Experts of a small language model.
Size: 8 layers, width 512.
Experts: 48 experts in each of 6 layers, 4 picks a token, a softmax router.
Below are experts of layer 3 (counted from 0) of a mixture-of-experts language model. Rows are named router (the router's row for the expert), gate (a neuron's input weights, with its number), up (a neuron's input weights, with its number), down (a neuron's output weights, with its number) and show model dimensions 0-127. Each number is 128 + 24 x the weight over its row's rms, rounded and kept within 0 to 255. Numbers have three digits each.
After each expert's rows: a language model's description of what the expert responds to. This comes from a sample of Wikipedia text that the model never trained on.

# expert 33
router:111165118120171156135105133136121124129133153142127140134144124101088112102150135108104131089128104131111131143161079124103148164139130117173118131150097128161149147132160125081112136142141147099122172121059118171140136139102120158121132107133129145102129122117128129130138138116105137143148140148107137166098143126137141153111105118128136131103166108123146131146153108119091130178126
gate0:131109136127139171139133175163114107163126129117148104140153134136142102139103179116147153138090172132135172120129103086131096153158132148098119145134130120158119142146135108124129135115156096122134125140159173127102112138096113117094120145139120133153189111170112138128139120119143156133159111113121145155090105186118141108147064178141153149144140143121114106124164154154150128131149
up0:105048120121126109148115104096072157171170128096117129142141124151136141115105107139143125159129103163119100106122132130116158139068146114147108107083126125115132166117132107109158146115131131107170114115141136182151152126133104146128138140163133154155151184154122133130126115114132132102114107123120129163133126131132124093129114132164137126117132162134126110144132118157130117142112
down0:104155101145092109119175135113109152146105139119140109198125103133149095122129139133141133136112104167123130134138135132156091148172137109136105120111121149124122145166145133128117128125125140147126089086107126110108129102150148146136135096057112088123132111143130139097181157162105130168130097161155116112115118133086186144100145104128166155157074124180130134142129115155147089136119
Unit abbreviations such as m, km, ft, kg, and middle word pieces inside proper names like Waalwijk, Duryea, Withywindle.

# expert 20
router:123122162139104105102123115132144163135107098164118066088108128130131094137086161136136129143130115128144090127088164102127110151116137124128115140103107122144121130127154103135135107119109130111159117155115118143083089163096123151138086109151121101139157124108141114117133158140138132112131125130133118114149133160135138121134156142128163097126099083060175097114129084106122111101138
gate0:145131125152116163105135131126139110112107117096158187106149149119118102139118130114098087058143105163136112155133136095118093118129126119111145169110140103140132105127155126161070131119146106120138151147121096147108140062062116118138135139091085192130139109132143117108163107132129107144147129151129120141153119125158095082133125128112150077147109137142147112123126089089141129132162
up0:165173112151116131159136128120116122141165185170074136144114072151142127133118141154127161153109109117117099117107112101115155148079108135135121110156114151118166106142130134122116122123102149135110130121104140124143123114156123167125116105132147145153121190144096122122137152140123152138123116076091124125154109105109163110123116098132103132097087146115084151134091106156111144100150
down0:152105142120189110133120106116141099110124101143116159144107075113140132118135101133130094123100128130138074110092140136145118093110121140149132152143112111111124137103110144125122092117111137149115141159133141127108143121119133135159125140114096135096124138158145132131117155164097100145144104113124127128126095165153126137142140168126127106142147112127127136114146116084125108112121
Commas and clause connectors in running prose, such as commas after introductory phrases, and, which, who, where, but.

# expert 21
router:114149180112130121119166154131150093149128162117128123128176120126126145145107124118133133149098138167167139101113124184145130143095152159111134158112156104127116101141141144133111145162161094174129093130160094139137080118131148176117131123123143107071113115084110149119121162114120171197128134105130112164126138122137147146091115136122106118126102106121115127121108100146144132102180
gate7:108132126128124132122112133155106115156129096122161093149113081129102123119119141090106144135163150155079099139116097172097141111147119146123073109118107165159146176128112093167164137092154099113133132128131132112123089122131159115114115133152110145116198119113133156134173083107095133136163146118170117115103158140129105147142148121128134134146162129103149148133148115084157146122130
up7:148133119124123141129132138122161159122091146111117106043147141128152132128110125137166111155104105121167122102153154091125102100109147142148148151112118127151105071142128120101112117164111150154146129160120150109127173104142137120153142154135120120097122106119100128121094128138150091096080089103111123100110141128129170156105097139145147112143092132154108126155129154163119147135126
down7:150116118109095136115109135123131105149127090110140117107162113104129113151115134137153094108157158097149131134116147118151132133122143148131125127091123148152135136133101119148141102118103095158136097176141115146139073096200186152130167100122138111124118132125064146157144089115123139119126107111148125119112118107100146132136111120131120141143113123121131141085120137124133165150129
Final digits of years in dates, as in 2011, 1956, plus age, century, ago, and biographical infobox headings like Education.

# expert 22
router:103130114132117116131094125131153095140121118140116128106164172139137097148139120095150159146067149158096076113182132162113130076127127159146114097110133153171098143093123107110120105106124122106172147094127145087129127137107109144122170126126126160090154134115091133137107112138148114139105136094095158134164186127168147152164098115106130080099151142131124097142140104166110102133144
gate0:130145120122129141155151152139127093124126140157098115119133171165120155181149135148142086092183097106119088100082106147157118139154144104103111111137130143119152128103142141118162122103158110135113092143116124136142176109172157118104096138099137154117129110123086110146120117105087128126133104102120146175111135166106147135171163105174117132118113168107121098093130150113117084142141
up0:196168133135178073117112129160108183141143165110126127173163109146137180122094149096138133081146153157178097098158119120126154124168079094112122075106163134086104162108112120149157122114130133187100100159126127151109137168093151088164151130095095110121137103134118131167148159126128125150153099151097153152147102170097105129131128105136144093145091100145114128138113158106103121113136
down0:154179122169065116111110131093121102096108164118139127086142111126136109147059119069148163048110114109133134143116114151091104117118115137135147096179105134112145140117130090177170146094116107174156143121108147165118117146140133099131151147175115141137133177107138087112126116157122123156162111125090113130086133138137090177104135163152132150132064121075157128138104137125161134129129
Column labels and codes in tables and infoboxes, such as Votes, Candidate, Census, MPC, %, plus also in See also headings.

# expert 46
router:145150161164128151125118146126123162133127168062142146159123111137105098128105123150158140128164133123126160128103171145077142151156117122152089088121144153150156145108136176143139105148089155147136115122114133113120130069142110151166119131133105136117148093135133149128118107140087097131150103152083175117136156093158158134106096155126152156150131184116124118151121157126118130126085
gate0:112114154109089165101138128079131122153142162132124117095109138073106097110191140074140141095147116083137131121096099152101138089142116127138101158146121153129113085134101149145106110154130137131177144131090065168110105102119169182116135132122125152134126104114124095125083093139126162144117121152159142168088170170111112121136118135098104126118119134134113113124139094106105106132156
up0:070135146113098171147070133163132132125103122087105135112135143132133116100097140197127169148149141147098159129162129094136118117121123085112138097142160088126131107105101054126136102118119130063135131129130097157107139118147124108111097109124164161139158096108161144173133095163110119167098115106160133134150166183189126158116120163137120130133148102152073122142125134131104102127140
down0:119104136129105126113103149136133155076128121156126170128100142184116166132090115159133176122167145110150144106133113106137139145119133150149103130144097098127133141112119108143084101077139096092153147164107099081126132132127153118177148126143099158150113130129161137106124095104091113090089129165107121098133146133146124132163108147117108134125181116113148168110105109157155104152112
Modal verbs such as can, could, may, should and to, plus mid-word fragments like t-ert-iary, T-yp-es, m-esh.

# expert 18
router:111149104109121098185142113094122138121098082111175110150179083158128115145112108120158145146117107125158113117139161142178112115143143104155152178128119118141108131120156106142116183127121120100148148137139151102149149150165144137093161138137078153150106111154123135153111123124138147147086114134144119184135096102137099141118178132094127121117112128153181122159128101133132109118173
gate0:118121163127165131130123170116102112113123113137132084116159130128120124134174158113114120125135155149159126081149123145100111147144110148135102176160141115157173161192147161120114094140098122062093099163166144138110139111137147127122135132170140119094125145149097141112119144123138088129117160127092132123130116135108126125113120111122144143158131108119149132120123146127111089141191
up0:126112128104138094116118149096142118126082133147127124114085144143152116134094091116128151101128077130106144122153114111145101135137136108138104115140151097117118087111110144119150124140139145133152145134146119156168142147158139106096148135091095117105142118103146145106102139143144134151136090085139139096093149087129171147132107141160119119135125122141120161107104141094105128116152
down0:130141175136111132103099106142145115162134159133063125122111143153106115123155102141131115105132093164085128076165106137113150145128152159156127169162135119158147136130129190110104119122108133110122127164139148199149102107142139091149176167086097109127112120144164137155117112148128104121141119156114117134129113163121168151144118088133089095078099127121138128145178126151149165113135
Spaces before numbers in sports tables and standings, and === or == heading markers opening subsections in lists and results pages.

# expert 40
router:120123113114117110092115169102096111117099104137126149109149117162122103127156132101126075127099140155106149119095140124119100134146133190152169143105113166125109106140093153126135126132139098168121110069139121070125121141139125127115127121101131107174124137123095163110139075114153136101119110109136151129102144146141134128137140114084100108126131135080096102079129102134088154104105
gate0:166118127145169131148106119144135148120107145175090114122154154142192068176136167205124145133200107117117113138125114135132140139151128094139126167161112112134113114129144135156112144094088096137099135103156176173140156054131130154140152140137128158095143141159113154120136175127083133112145101117127110136150149081148135115141119105103151138126109172152133098082116149152143125142108
up0:106177164125182147131127090078137127124149105095188127144117106090113117135119143149075121139157147082136094106115157144169115128115098149139131123173133071143139129127138133139151072140130125113133112127180126111090151104181139107107104112141101135118150155139123131114093113131155104175104131141075158156146079091116127105107129141087113170147145123130122140157141105146158107058148
down0:117162148157097115143097118109114108136121125112071140143133155137148153100154053084109121123129120102118127128107143133133088120127143080148135138119095116107113127124137146160104137145092100127140153137115103161138152142113126187132138124155140126132134121097121157128139130140148160103113116092127123106089140156133081131150102165125131164123147086108129098097165169111105119131125
Past participles and following prepositions after was/were/is, such as operated by, held on, released, founded, born, and to.

# expert 35
router:168153157156143108127116106128116148104071105139096093107109114132134120134098121120131130120118091164151158137116121122138134134141114137124151126098149130149115096140144073117165099150084165142115143156131097133084144131122174128126077163126135110152140143134132111072104140166133146128098108116104122164118099169123148129115142205125107051117118124158136124080118128095121153159128
gate0:106118157123098107144117091179104094135156122139170141100125137135114156111097142100088143137144136149150139130112199132132132130155132137125115135130130117112150110127138126132113113143118111148076125128123064116118116069107119115177159097127103140135152112082091120080097114097167163086109071079146129102136144115119091108134131140114105165111131122118136161082147084119121137145106
up0:090087114153152130105140142154141141128169163164118149137100132145109112092131103177139124145111184140133078126102109123110137162138129130148123123118141111142120149120114124148137097139123115183146165150162096155142089114136127145101110160134057106153145117160098132124133095162125141123134104119112131124096161136113133117127142147106122128117152102158140131086179176112087082105128
down0:141091139141197089134110134158115115114139144166105090090118127120128164135110112125131091108128144136111117124117096146124109176094148085119126153146100124122064118156113123090166153149087114119150141143118154128151117153122103151138132141112135134130103190103151091120134113153072096076123133129088131118146153129130127102160103130129121155104070186131122168104077148126136101163112
Joining words and, or, but, &, than and commas in lists and clauses; also the piece st in Contrast-ing, Basing-stoke.

# expert 15
router:101116124126130086164144129103094109163155166145154144133144140129130115130124106165151144143102090154136126083112080141113137126125134101118152112135118111202148108170109133162086090093113140130145099106131104090151125136084098156085170146123116168149065148112123138139125140140118140148132110083144101154169106120158138156131118119077083110123083092149129165152134088173131121121136
gate7:169125133101119127103161115155134112149141116176147141137099124163137158139128112154174140134144129148125133130154135115143138119108139153125107097151123134152123110156119133129132169086123165129045145093132153118140135108121145123120149111140133103104103110127102116165131131120167121113154127148139173124139131123167152109193134109131136123147140167071057097166142122131154133145142
up7:149162147128127101131114114119074159131122105173111127080120134141137146123094147142108137143160170088140132103092127139128149110104120096167129122163149125135131150159074174103124124116170131153138107100108153157123104137144107154179114095160118114139133101145153141124155139086140095164156126120131114103141127106133130103130126100122157161182139144122079112105104140116128145121103
down7:117123132140118129145131117185120101149098124101147104159173154128135123105141104142103123185090163121108138154120153145145161175110133158088108100142147159125121142142118126106127146099110132139145164077200144147124136087118111111138125167117133166112136162155163143093118182127071150100111134148113081145094103159137124114163124119183103122130134172146114107121123130121148096170144
Single digits inside numbers in tables and scores, such as tennis set scores 3–6, batting averages, track times and vote counts.

# expert 2
router:106119119120113099133143121124151124156138153122110142139130115123135141151110112130131122155119115161171152102103108172107099124131140123083175110139138088165148118128174113162104114100159123135122107130156113106165163093114108165077164150129104161117074138121146143152104105124113146150137123135137116142175124080149137123114119148065105110139104134137128181144094132161147140140118
gate0:152140160130113155118091130122101163111114131117131134103136131167130127157115132145120114136123140188152130140144150090148105170112101154121063137129167116164123103168119121112103117100164145131126125125124160117116126143066081152146129070146094094126111119085168117116155106132104127113104130124120122146147125098101178115124129114146118160102106165123154102125123148187138071141089
up0:108115160086163147106097122127119126141145149119134102100132103150109124130177123122165089138138133140125134140143137100128131148102094137127080106123101128139100161160095071083106170133159130164155146125156145108122112135126121139121116096153143152116100179162126115125141094105148131120088123132082114141139110134135174128132116117160112130132102147131126093121115154164106067114120
down0:066132155091138113125092137131076081146133121126116142111137155137188129104125133149127130103134146067128152086096134141120156130117147149174129126108130090110148119118159125134081137148136137116124092122156114141095148138151110141140121127144104141120194159162110126153112115121139158147116148127131135153140111135171122168119114079117119160117117106106162157159099098098113165104075
Digits and spaces starting numbers, especially years like 1944 and 1896, plus counts in tables and infobox measurements.

# expert 9
router:143094097126087120113164167171123159117115153151144131107120088082126141129112165132128163126121174108141080138119150099165150076134120125108137166114153106078109161099126128080135187124133093139105126163139148154119181116132100098171141113083149114138132187135143132121167150131115142087098118152153141109102097081139146133143102088143123156178158131152155103111144130130155152158108
gate0:154125132149122167141126089129127179146163089120108115133166125085152119122146095102119113085149100110113107101138155086132123111123161160133079129160106140138119141138131126163136149136111108094129151096124114134132131174097101106121138118127177097106117085130140163128119108063149185135106119119131138145124080143119150108153154130155147124135113158117194140093124114115136119120166
up0:115086122145155129154129093155121144142165111099144133145140135098158127112098110113116125099172123127091100109141157090116125111133126134146160128145094157148104115112130109124113128132157133090153136090151109102155159154110135079091136146118172106093138131144145125128054139108122181149141128109131123107103092149113142115121111131181153088140136129117151142120150171144141133103175
down0:129132130116101124123061157112153090100114131159172091119131124118144081167127100145102151134150098101122170154128169119090146144192083161154111104127110113114111141134151089118157185133145141135138134074116119134135128116135104130137128120115134113121106095129131095128114148110122144175149122173187125093104156110162117111145140134116123111141125143135137132124103115116136143132132
Prepositions in and of, plus at, during, within, near, in place names and phrases like Kingdom of Hungary, in the United States.

# expert 44
router:106118153129138116139123129128091159088089061132163125066115112127126107116153153091127102081137163134124178116120152154112127171151128159123181113069109160146138110155086134123137092138114157156121141141146088114113088126106142113145080122136108111149172086099127122092112142141137118123098108111136149108124146121118175110158142132152140096135163107085121128067120126129093126120113
gate0:133104064155168073125153079108143166150108123187148077138143120143140148118142090098134115115183103117123102129136142163145134121119148120115157107160182120153138138113107064150133078134076116129194160099118118097133106141115169151087190127163174123168104117129132138159129119117154142159153142138117126116129120112130150157132119153110074099146124142134171115131133116084145138134139
up0:115141129130102131120147130132163143110151133118124176116102125088094149125135082120109091130157093082145135134145143104133092183130175115099127099078144104136117121175167169145123172135085139093074092167118135114162136107120104158137147127192123110141134086145125131173136085135127137123129137116129135104153107100172169150128100126129177144105117169150121111141176162152113118144118
down0:095154139126152126114100166128143118128116144173123108104138160124136157151134109169156143107101145133134128078131113159152068118131084162110130133134082140140113139155123096157138087099132124141135115128087115161138108091107088098119115152121125116118126129114082116104126130128080148123094106159153122137116104140105144134106131136133117126128137139197138137114105117115143133114108
Forms of be and have after a subject pronoun, such as was, is, are, been, had, plus the adverb ending -ly.

# expert 43
router:103133106149103146098159132130075124130109129119106134097147083104158127149096126094145121150118089141072128174158130141145121125125133151151093097139082132150142116142136138144136171141107113135176108137139136153130089137153105097101089101137119122080132141106109138152096166136159121108164131171095126110117079105140133126142109068130149165149129132118123105150154143111157145106130
gate0:110117105111114158099185129133137126166101119151102099094120084131107145116126142119123195136117103045154128095110086120072125119163127127149096154076101109097135187159154130108151137149089171111129139128143114131160101145119134162168131122167096146129145087110146168135122160150106149138134092107132138140101141125148105111109119147152102169154145120087105127116128123113126143150159
up0:125163149113133124126124110123155148169170128158141116154149147132080100125101142144157089134132134109172111148190123118136053155149128132130183149099120127144170132138170152127132116077118114159136129144105126137141109158112131159159095121101122100133141141166111128125095116124122131113156183140125139112143094117134137127164115119117182153112125131123125145125134139135117159165112
down0:114135135203096098117149109126112137145153136131131108123116140072093083148106129152166110100163106120145136109154120105097140096125119109144116134156108115120102166147139157151150142103108109131109124105124125139115162168116153127131149141140116160168110167115117089130094114157141133141092134152140142120121158151139121159142147141151155130173119135090137123170126159102105115106121
First letter pieces of capitalized names, often L, P, Ph, Tr, after a first name or table pipe, such as Luke L-ittler, John L.

# expert 41
router:189125100145134145139159100157116118131124150126159115154141104169087156115149114125122146132132129102088101133066120112124137105123120129092115114142161120073132156137110115114137178097146101118123140156133106147098130148148113127134075146114129189109130134153120095167142149126131140113100110116138097112107085112141149114142127097122066144167145172168158122174119142128097114172128
gate0:116096127155127196129074133152087131157132117131153147113147138140166157153138155098162149144075147116113161094107118116142135126095177109149144134121120115173114179101112158135149177095161130128131140129123166174129090127114105101138120134075141078138123069141121115131133119099088168137100180133119116125141136115138139142146167133131142125130140124111127101114126111123128127150143
up0:070110117120137096137114132134162144116090156151155101106108122179119130080134124161153122169084146069139141127096118146130119141147065160133123136163103091110129143165119110112118123131066137161118131130081130140095143141095109126168107118134119111165120106090143132130108100114097163124136078132123116127138167114167147155160159115117096109206101147125119123135141143107143164109140
down0:106133134131093129134105112137081133128149105166137130097131123149116171133142104138166169135145138115143166118135127113154114125109143098141123140118128159118116149110123081171159119114091082113154114112161165148143148140140154161133118110109100127115144129135172112130168098127155088139066139127148141109139118141112150113167098044144134080119151070169143084137054120122147148131121
Initial capitals and syllables of foreign proper names, often Slavic, Greek or Persian, like Panathinaikos, Z, Khalilzade, Sokovia, Hong.

# expert 10
router:145144130134154131144149137100120105160171156134127118125148115100140127149119098139112129084178085098086125128150090069121128103148100142149115085152097156111142159154170151133156135111117122166117147119078107141125093173112112133149145143110143125081136111105125133119163153121110155159135115105119112129105122120122134128122135107116113161170157107139158153117101118136108135174121
gate0:126112135148128070145137114097110137134146087125155128168143103161151126119131137123120144101151141118124122186106107145085113103166133163129086098144137124111121107141134135134116131161114120086130161116155128142117083131105133120106110144126126147122155126129152133153137154098118135114158154143131152135112148165175129140154122154154168145173121127159188198119121122137121173163127
up0:162134156068120066171153178140137164134146115104128101142148142164141087086123123137089102141121121100142152110123134117092140098113123151136125078109155117114160128164127139085131183141067102107065139128142146093148134127078131147124105126165118107133165137168110145120120134083134158141127175142131164137118116169153113136143142138119177141185147073142171160110131128134138122120140
down0:067122139119125084115155140139101118149125168109157099103111129117171144151119115133143101127101100147134133115126135138107151085138151101131133181146128085114112145106098144101114162116137101103106137167169102144158142143118136097101141104086169129131127144129145142136087161138137087151149129174138122108105167130110099181116113152152137149160135095100135129113101124145158106115161
Word pieces inside non-English names, mostly South Asian, Irish and Welsh, such as Ash-ish, Moh-un, O'Mah-ony, and place names like India.

# expert 11
router:132144146152155141112144169158138127096125098092158140113103153155146108117198187088080089132129157117170122159110156098112167105145136176122182109113136114128139114108125142111184144139096112156108150148158130085117133089121136085154121127085157106122166116118155121080115123153105158128094105098114122114091147125123153113107115155127140106107146144124137129061142111124167147101113
gate0:146113136138145171068101089117125130132085120185128135123128144147086133113132139107139110131119098140112113092141151094092086120117116143140132149128155116105124147166127093164184084135124135094095135135110112157169134167149111120135123109125105098145120103160110103153121124130111181167139151149121100126115119137077146147136118152116112137111129113122127136155156115099127193139193
up0:120174123110135117151145107101128149128128116169093156109131101139138090136158134144135090135147097147107095094108157120113121144087095106144161168106118128129113129105145160134159113111144139135156170119117111143180114142179152095130145101130124135148111146147089133154134136139131137133114108121122141138146107080111125121125118123150138135137110073102122155156158156081162115133141
down0:090174107122128158145136101127112115128128146198146114078157087087150186148113113130090175155089149130138127128151133097137114131165071136101170116143148107149104160113102130134131165117124112123170154114154068080118096123131119131150130148116120104116121136111145147138127119145165162130133133128133110087106112113131187112121158143137089149097078106123162126144104124106130112136152
Prepositions opening a phrase such as under, after, during, in, by, into and to after due or owing; also verb endings like redu-ce.

# expert 26
router:141119120139123160121102120140123126184150111137081101114151124161130135138120130113069102125166102082144131129121152101115118103121097120125129131158149117170100106137176142102112150149147170126149159119166151130083108103137155114176096113144157101167148116123176058098128103093128154129129146158094129107126136156123098088159084104140141133127136153127105117117067117137164173130113
gate0:144132074162137144106139147140175140102127126133143122122157111106126151087123127153112183122135133126122138123123137112128134122179118118092119155124103149117124159149150150142125109082142092113141159138094110151164065148158128121117117131155126157118148114137156136121087157136119126127134115167143138167120174100144095116140108117098142122091169154155127095153107166153154115121101
up0:104155114136131105159143092122066127127103123172140116138119125118106139199194162122103049165113101159132110161153145145132108140092112125163162137109166079126109130124130140096130108124127142157134135160135151117139134114124114095125129127132123112108151166148132087139113115132120146078106128076134126094115086128134123150085112096135092139134128115147079176127112077073127131125152
down0:105163115116120163143112114139109132086139204133045135159115135181126137108151119163127129137096094142098137112147131112121135094123146143122099156136124132141157155125143172138137085112134127178151141122099109119103087183110139163171131122179149114160133099115120151151143120142154117082094140117105107109139089182065137159133140157107126172158088124125129117086143132132158128143109
Articles, possessive 's and possessive pronouns in prose, such as the, The, his, their, and King's or world's.

# expert 34
router:161116122148138136122147162142120099106140112110118188124129131109108115109149151096081109104118145188171081115107105139118118105136140137115162121101163148126094143141109133117148161103113122114102150174149166125109144150149104127143143114102132086145135142163136120119166109168123159120094162127088133120113131120129123123166158147105102149130145144135107104096140128155163175124146
gate0:143144161078114138130153102079124106133114083106108130096088116137097118134118143080108139110116106150102135124118173130097147140125128133189094140175130112089143113151138134122152109099146108077161102127133126148129173140160141124147108182159158099075135162132158135137101118115132112111146111094148141127086144119148133110098140148142124129127096127133110141109072117122111088114106
up0:128103171128120136097122094158102100132125140117133132067120097112115113121098100090152099168167136154123137146161145134131131145142165095130131112115086085102130123134121122106130143109151115149154139131129161115136165105127130087131122176155182133116136123150103110121108126150139139069124138145142089133108124125178123174153139127138155099134128098117127119135112126113076091157115
down0:101149149139188079087131133146144107118120154098174130117154156151124117126135121158109167151162139150110179077092109104126113126148151153094105112113129124124140195165165136137103131187140105178104115092102118129145142132146101137136116124145120139125135132122130116121099126143093132148137084154136084106114095172127103129136109140111113080141089092133142105108154131141137113140154
Prepositions like from, on, in, through, between in prose, and the pipe opening a new row in election tables.

# expert 6
router:104139141129087173136160143125095159092130098132112107123081139145163113151143081078138116133132119134161116128152125141149176180151157153153106118095079097147124143131135092133103117162134154113096155121138128135111151176121130131118120066118149135129160132125149112119086101139147098118134124126104152102128129144133121131089087162136214148125075130105139136097102148114130103136140
gate0:137162149123149144129145152151161135110158127120100134082152161128122107166127146130146139125120121136087119090191102125110127091116126117147128142188149150133151075115121153139102130067131133185068117142116116120161082123151112142131093118147100097131097130087153130112131131128147109134117157104118130166050117122114087114124160126103124139140136143114101107087115130131110144134133
up0:146106123111121141125157118132142138132104097132101169146093156113111101143118130168149147081148134125116093105122139139173139132098098126108130111094129138105144150122134139153101132100090164136121133173134140134122172106120107098088158153141076111144104123105186168101121157142146169134112096077113125073109121163099095107127133114154141148129129088154103094138120111128126080153123
down0:115105138129127130071100115097163076136103120145133133156097108090106134111114146109161156141134086121181150118121111179123160118100143135129153155112133124145117123168133140135143149116153147151141132136125127131061130146150089134112113113091134187125152131141098141155123126115144106106127167125148181166121135113140115083104125108112161142125120143090099168143144116137188169091124
Line breaks ending paragraphs and table rows, and heading markers like == See also ==, plus occasional words such as such.

# expert 38
router:147096136129126130169118175154114161099098083137144117140087123167149134159136128145119122141128132162118145147194126105124129128134147143149088132125096097097098165145134096112136128097144110115118148124174149136164128120081082079184107091129138122190134113133112172072139170115133083152098118087083170094126126156118113145141149139147134123101115133117142130117151130097161102126117
gate0:153101195145132108141145124155112127109198141112143104082106098153133147103136093125093153105133126116111126056137135131144097109101154114133137132132094098171117105130148136137126153121082181126098116121135171105128117092108132165161132109170107135118093106117081151124126100089102118133120161103147142116160136125137152171128128149134182149102140121110145146097112127163094113141092
up0:122141172125155127135138121139114122081201126116099123099095116172121168128140086119102150070139141122104132097140112105114104147088133111118116138130126076162145119130181098145122140133119118127065135079150137089085084076102168126104118115155098113122126129120105141137129117097096085176166151164164146154161174121138145136125128139113175154109142133119148114114116105149130121127145
down0:138147126116165102085156137098129139133098112120136129174137098131142116132148103099128129087144122093143147100094158134159090125117122079127117125121137102110100098128133146120126145123074160094147108148137156102140140103132179081124136157157129133118156134100112132165136113094129120114180093154080172123153190153131138154181145134104077155134155115130134107142157138139130147077145
Opening quotation marks before song titles, nicknames and quoted phrases, as in track listings, plus brackets, dollar signs and while.

# expert 37
router:100132126112143150146118120146182102076097140110123120145062140117109110095114110157110161121112133114141102140138102131140122143129082164142077168120142082111122142130129127111120137123161135103133169153111063122185148117148095137136099104147129132108122113104161157187139106125104114141096126145169116102156160147135114149144156139142111156117137131127137125173125120092125089122066
gate0:091136166126124172134155162128174152078104112191132133134119137157126094135096153115140137117117127131085162120139137113108073125120107148124153126095096131133142123098138099085113087197129160123156110112134121144156080121147087141101107160115079132127101116151139108089095135084125131150093094113115142105132113120118143119082145103140107118143136108124138143096103123141112112125154
up0:140105110163175133117091083158096118142172107067092129134162138116092116132111148126155139142133134132163165066141119126113144120090113112122096167190075121166122136100124177132157148096129125096120140134097118126131136154104138127148116129088141134146103166091140148130142175134117143151126138128185106137176119137149095156145110101177104095123129108133097087138133121153124131118157
down0:152078142141148149099110129118132178128135122121122090159125111105083132134126136107124139092143094084158150133128172157116148126142088123187135098090149137105156121131136085107125121163122120153112140111115106158114142106169163114135169139126170085171147118089105111142182093167105128101119092119092151129119094122098114094098126106121095132119122129127120088140143148138156147107169
Colons ending labels and headings, as in Founded:, Conservation status:, 1981–1985:, and occasional inner letters of German compounds like Breitkopf.

# expert 3
router:141082091146088113151128133134115134138116122126112115104152146103107125145125109128113117095149136133126136087103114158159113128102110117143124141112137084108185122109137138124147185143131141111147116119131184164140163112112119092145103096116128098113126160102155121115142142176153141100090138135152143131061131122132101088134157090116124099140128090106141093139140147082150179150154
gate0:120167124125135105142154175144135134146130130170132137145158145129111093122132109121164148125128102139139146167099115132129137119083102127101131129158139112107124118144116122161106107097121143109128141115121104138165097168154129169113098110120103168114130116142137092137145145068119106126122120138145095179105143091149140098127148122154129146094124130119159136124144138087121155180169
up0:074098171127119109106112125162093108147156151163120113145091125093147115169113104126114127112151114110065153090159142119106138109102149125153137084137146122145134103117160131143150131128131101111144107130135128124139131141105199166178128155133175141159171090111225153084135130132125073165107116173152099111137150162170085120122142104095134120120123106100166118176150150121135130119149
down0:116118132152095172128139134069144152132125148118131131106145080185161181058116139134131160121159136167156127112101106136129163138154115171124129074129156121113175116111128136122125117096140119099146073114124160157123132122140130129136158144123137180176116116105120133098117130129106120159165121146135145106107107141154095138121131091174113143125141132102139118107129124129167111086165
Determiners and possessives like the, his, its, their, these, often right after of, in or to, as in Order of the.

# expert 31
router:125115112129116089124163075131112171103150141099158141146116091116121123121116130153136149179128106145177136141146112157137100154136111125100133123113123123135132126136159125170122107128104113105120136101162105109158179084140122125126141142170116171127074096108124160155125160141146155140123124124159143121124089099141111185132147113087144107117118117131163138162155189130150136132115
gate0:094121125142098135178103112132148119120136148149095164157155118121134132127128128082142154117092111155143120129128142129131153108129144140113141154103117129204067108142140128134130159091144151083113149087138120157138149122112138146140115124137139101116118137138131112116109090151119103130130132140082133136096167135116106183097122111123149134126152134139145176130165149098130140129135
up0:121124132156140124137151107128147139127156145133138139149103140133119142141109139199160109145171168119144117077121142126160125130150119106149127103156166115091168130124099129112126111145118129113140074108092083101148100065144110128115151111119111129140145160184096113147141161086163099134148133162117115124147130103071144113160127146136106140091140130159105082139123126149107059168119
down0:134155136154134120169153125150130134131113085141130108158079125150091133129152103131118110128141111133127111121136080144129121133095136149120122166136113134108095132132158184162139144102134116093133140119102125135133131155112117119145109132078133136092076129148155133144111125131113154153119123144171122122103151135156103151138086153121179129120071096094135131128134144143100093150131
Standalone space tokens before a year or number, and en dashes in score ranges, such as of 1990, 6–3, 0–6, 93–89.

# expert 1
router:148116139095128136148088113136103153102115076176141117136099153131146126112132119118134111106146157143132111163139129149130117109098128156132106123145132101135121121064164144112137158102144143099189153143100173142138107131154076114144138096128097123148131122130128119133112141122143158105155124132137166156137124189090106139145177138128131108138159098090142121095144104104124121169127
gate0:124142174126126120133131138133137161125117098177124122112118162115134128123088116099107138131121110173131105113160110095188133094175161144110131119143105138144074102117161164144131123121104146100125155144114122097148106162145121121152122110109196154136143145115127059108135130138107154120131153133071146119168145107153123155148129104108112135124140118139117141117123130139121124127136
up0:196112127149114130123163127150119167127124124123069149123121153110098132127101088148129105107140091105114141133116132107137138162177143137080175183123129092105071139126134148140138125097117120113114146129095116105125128147147102118122127114091126116091108155111149172095142111159118167121128182145145131166119125149144098180150100120123123127107136110144157144147126120144127142154138
down0:116159123163149139123129153126089101109130152118146150146114152123142161106145128112122151092126146135140170101100166118069086120136148099137127130151106138127146149145109112160122150106110137102119097091107080156163141146148096138116174118116126119133107097137131116152127132152115141131081145097134098137065101143100153147110137166216106147164119152119124129124132156126085155124151
Words and marks that introduce names or list items, such as including, called, like, as, table pipes, and infobox lines like Starring.

# expert 32
router:174127119153148080138099166142133145092127139120147107149106111126163116126135126115164090127110165142151067132136154146118109078121129101124153144086156134127103132099124147123157139096127144083190143102109149129140139152150131152149142100109120115145150129158132112122087121138146158098164084156168132126137093132156126112130175104130098118116113136123114112147138121129128127094108
gate0:108132115149180153178136125127166129081157108104110101182166106128139129125119123136153119129152082134146112114158102171138179129162107080115158153153117149103104129161082092109124149141162145152107132173095120077159132113108122143110151114150144105152136125183111147124141157120087076122105144104167144154148120161119174113110101165177121126136107111148121148121079126137159184134154
up0:141104117153143157117130122163128168131125087111147082155154098107128083128148095086164119124170116134166138176123160175152134147094122130082155134148135125111134164123077118106114133106115116137137165120139172092119068105118124117100094079140084146160136102168161141102112123133124100137158154136149116114149138129078133101137132146150165142165092123103142139149120125133138189143108
down0:126116125089117157128119166126162154138098104073132101154154132107167066137136159118144136087101153116107153123098143184173148113157154131136154131127124136136144144105083141170128139125090162142106113128133097123178112159127152125129111092149134120074175089092118126166143153169095143142166095142162129125138153168131125115109155150115154113132110137086120129145130086118149108143105
Pipe separators in wiki tables, especially election results and lists, plus semicolons, dashes and colons in structured data.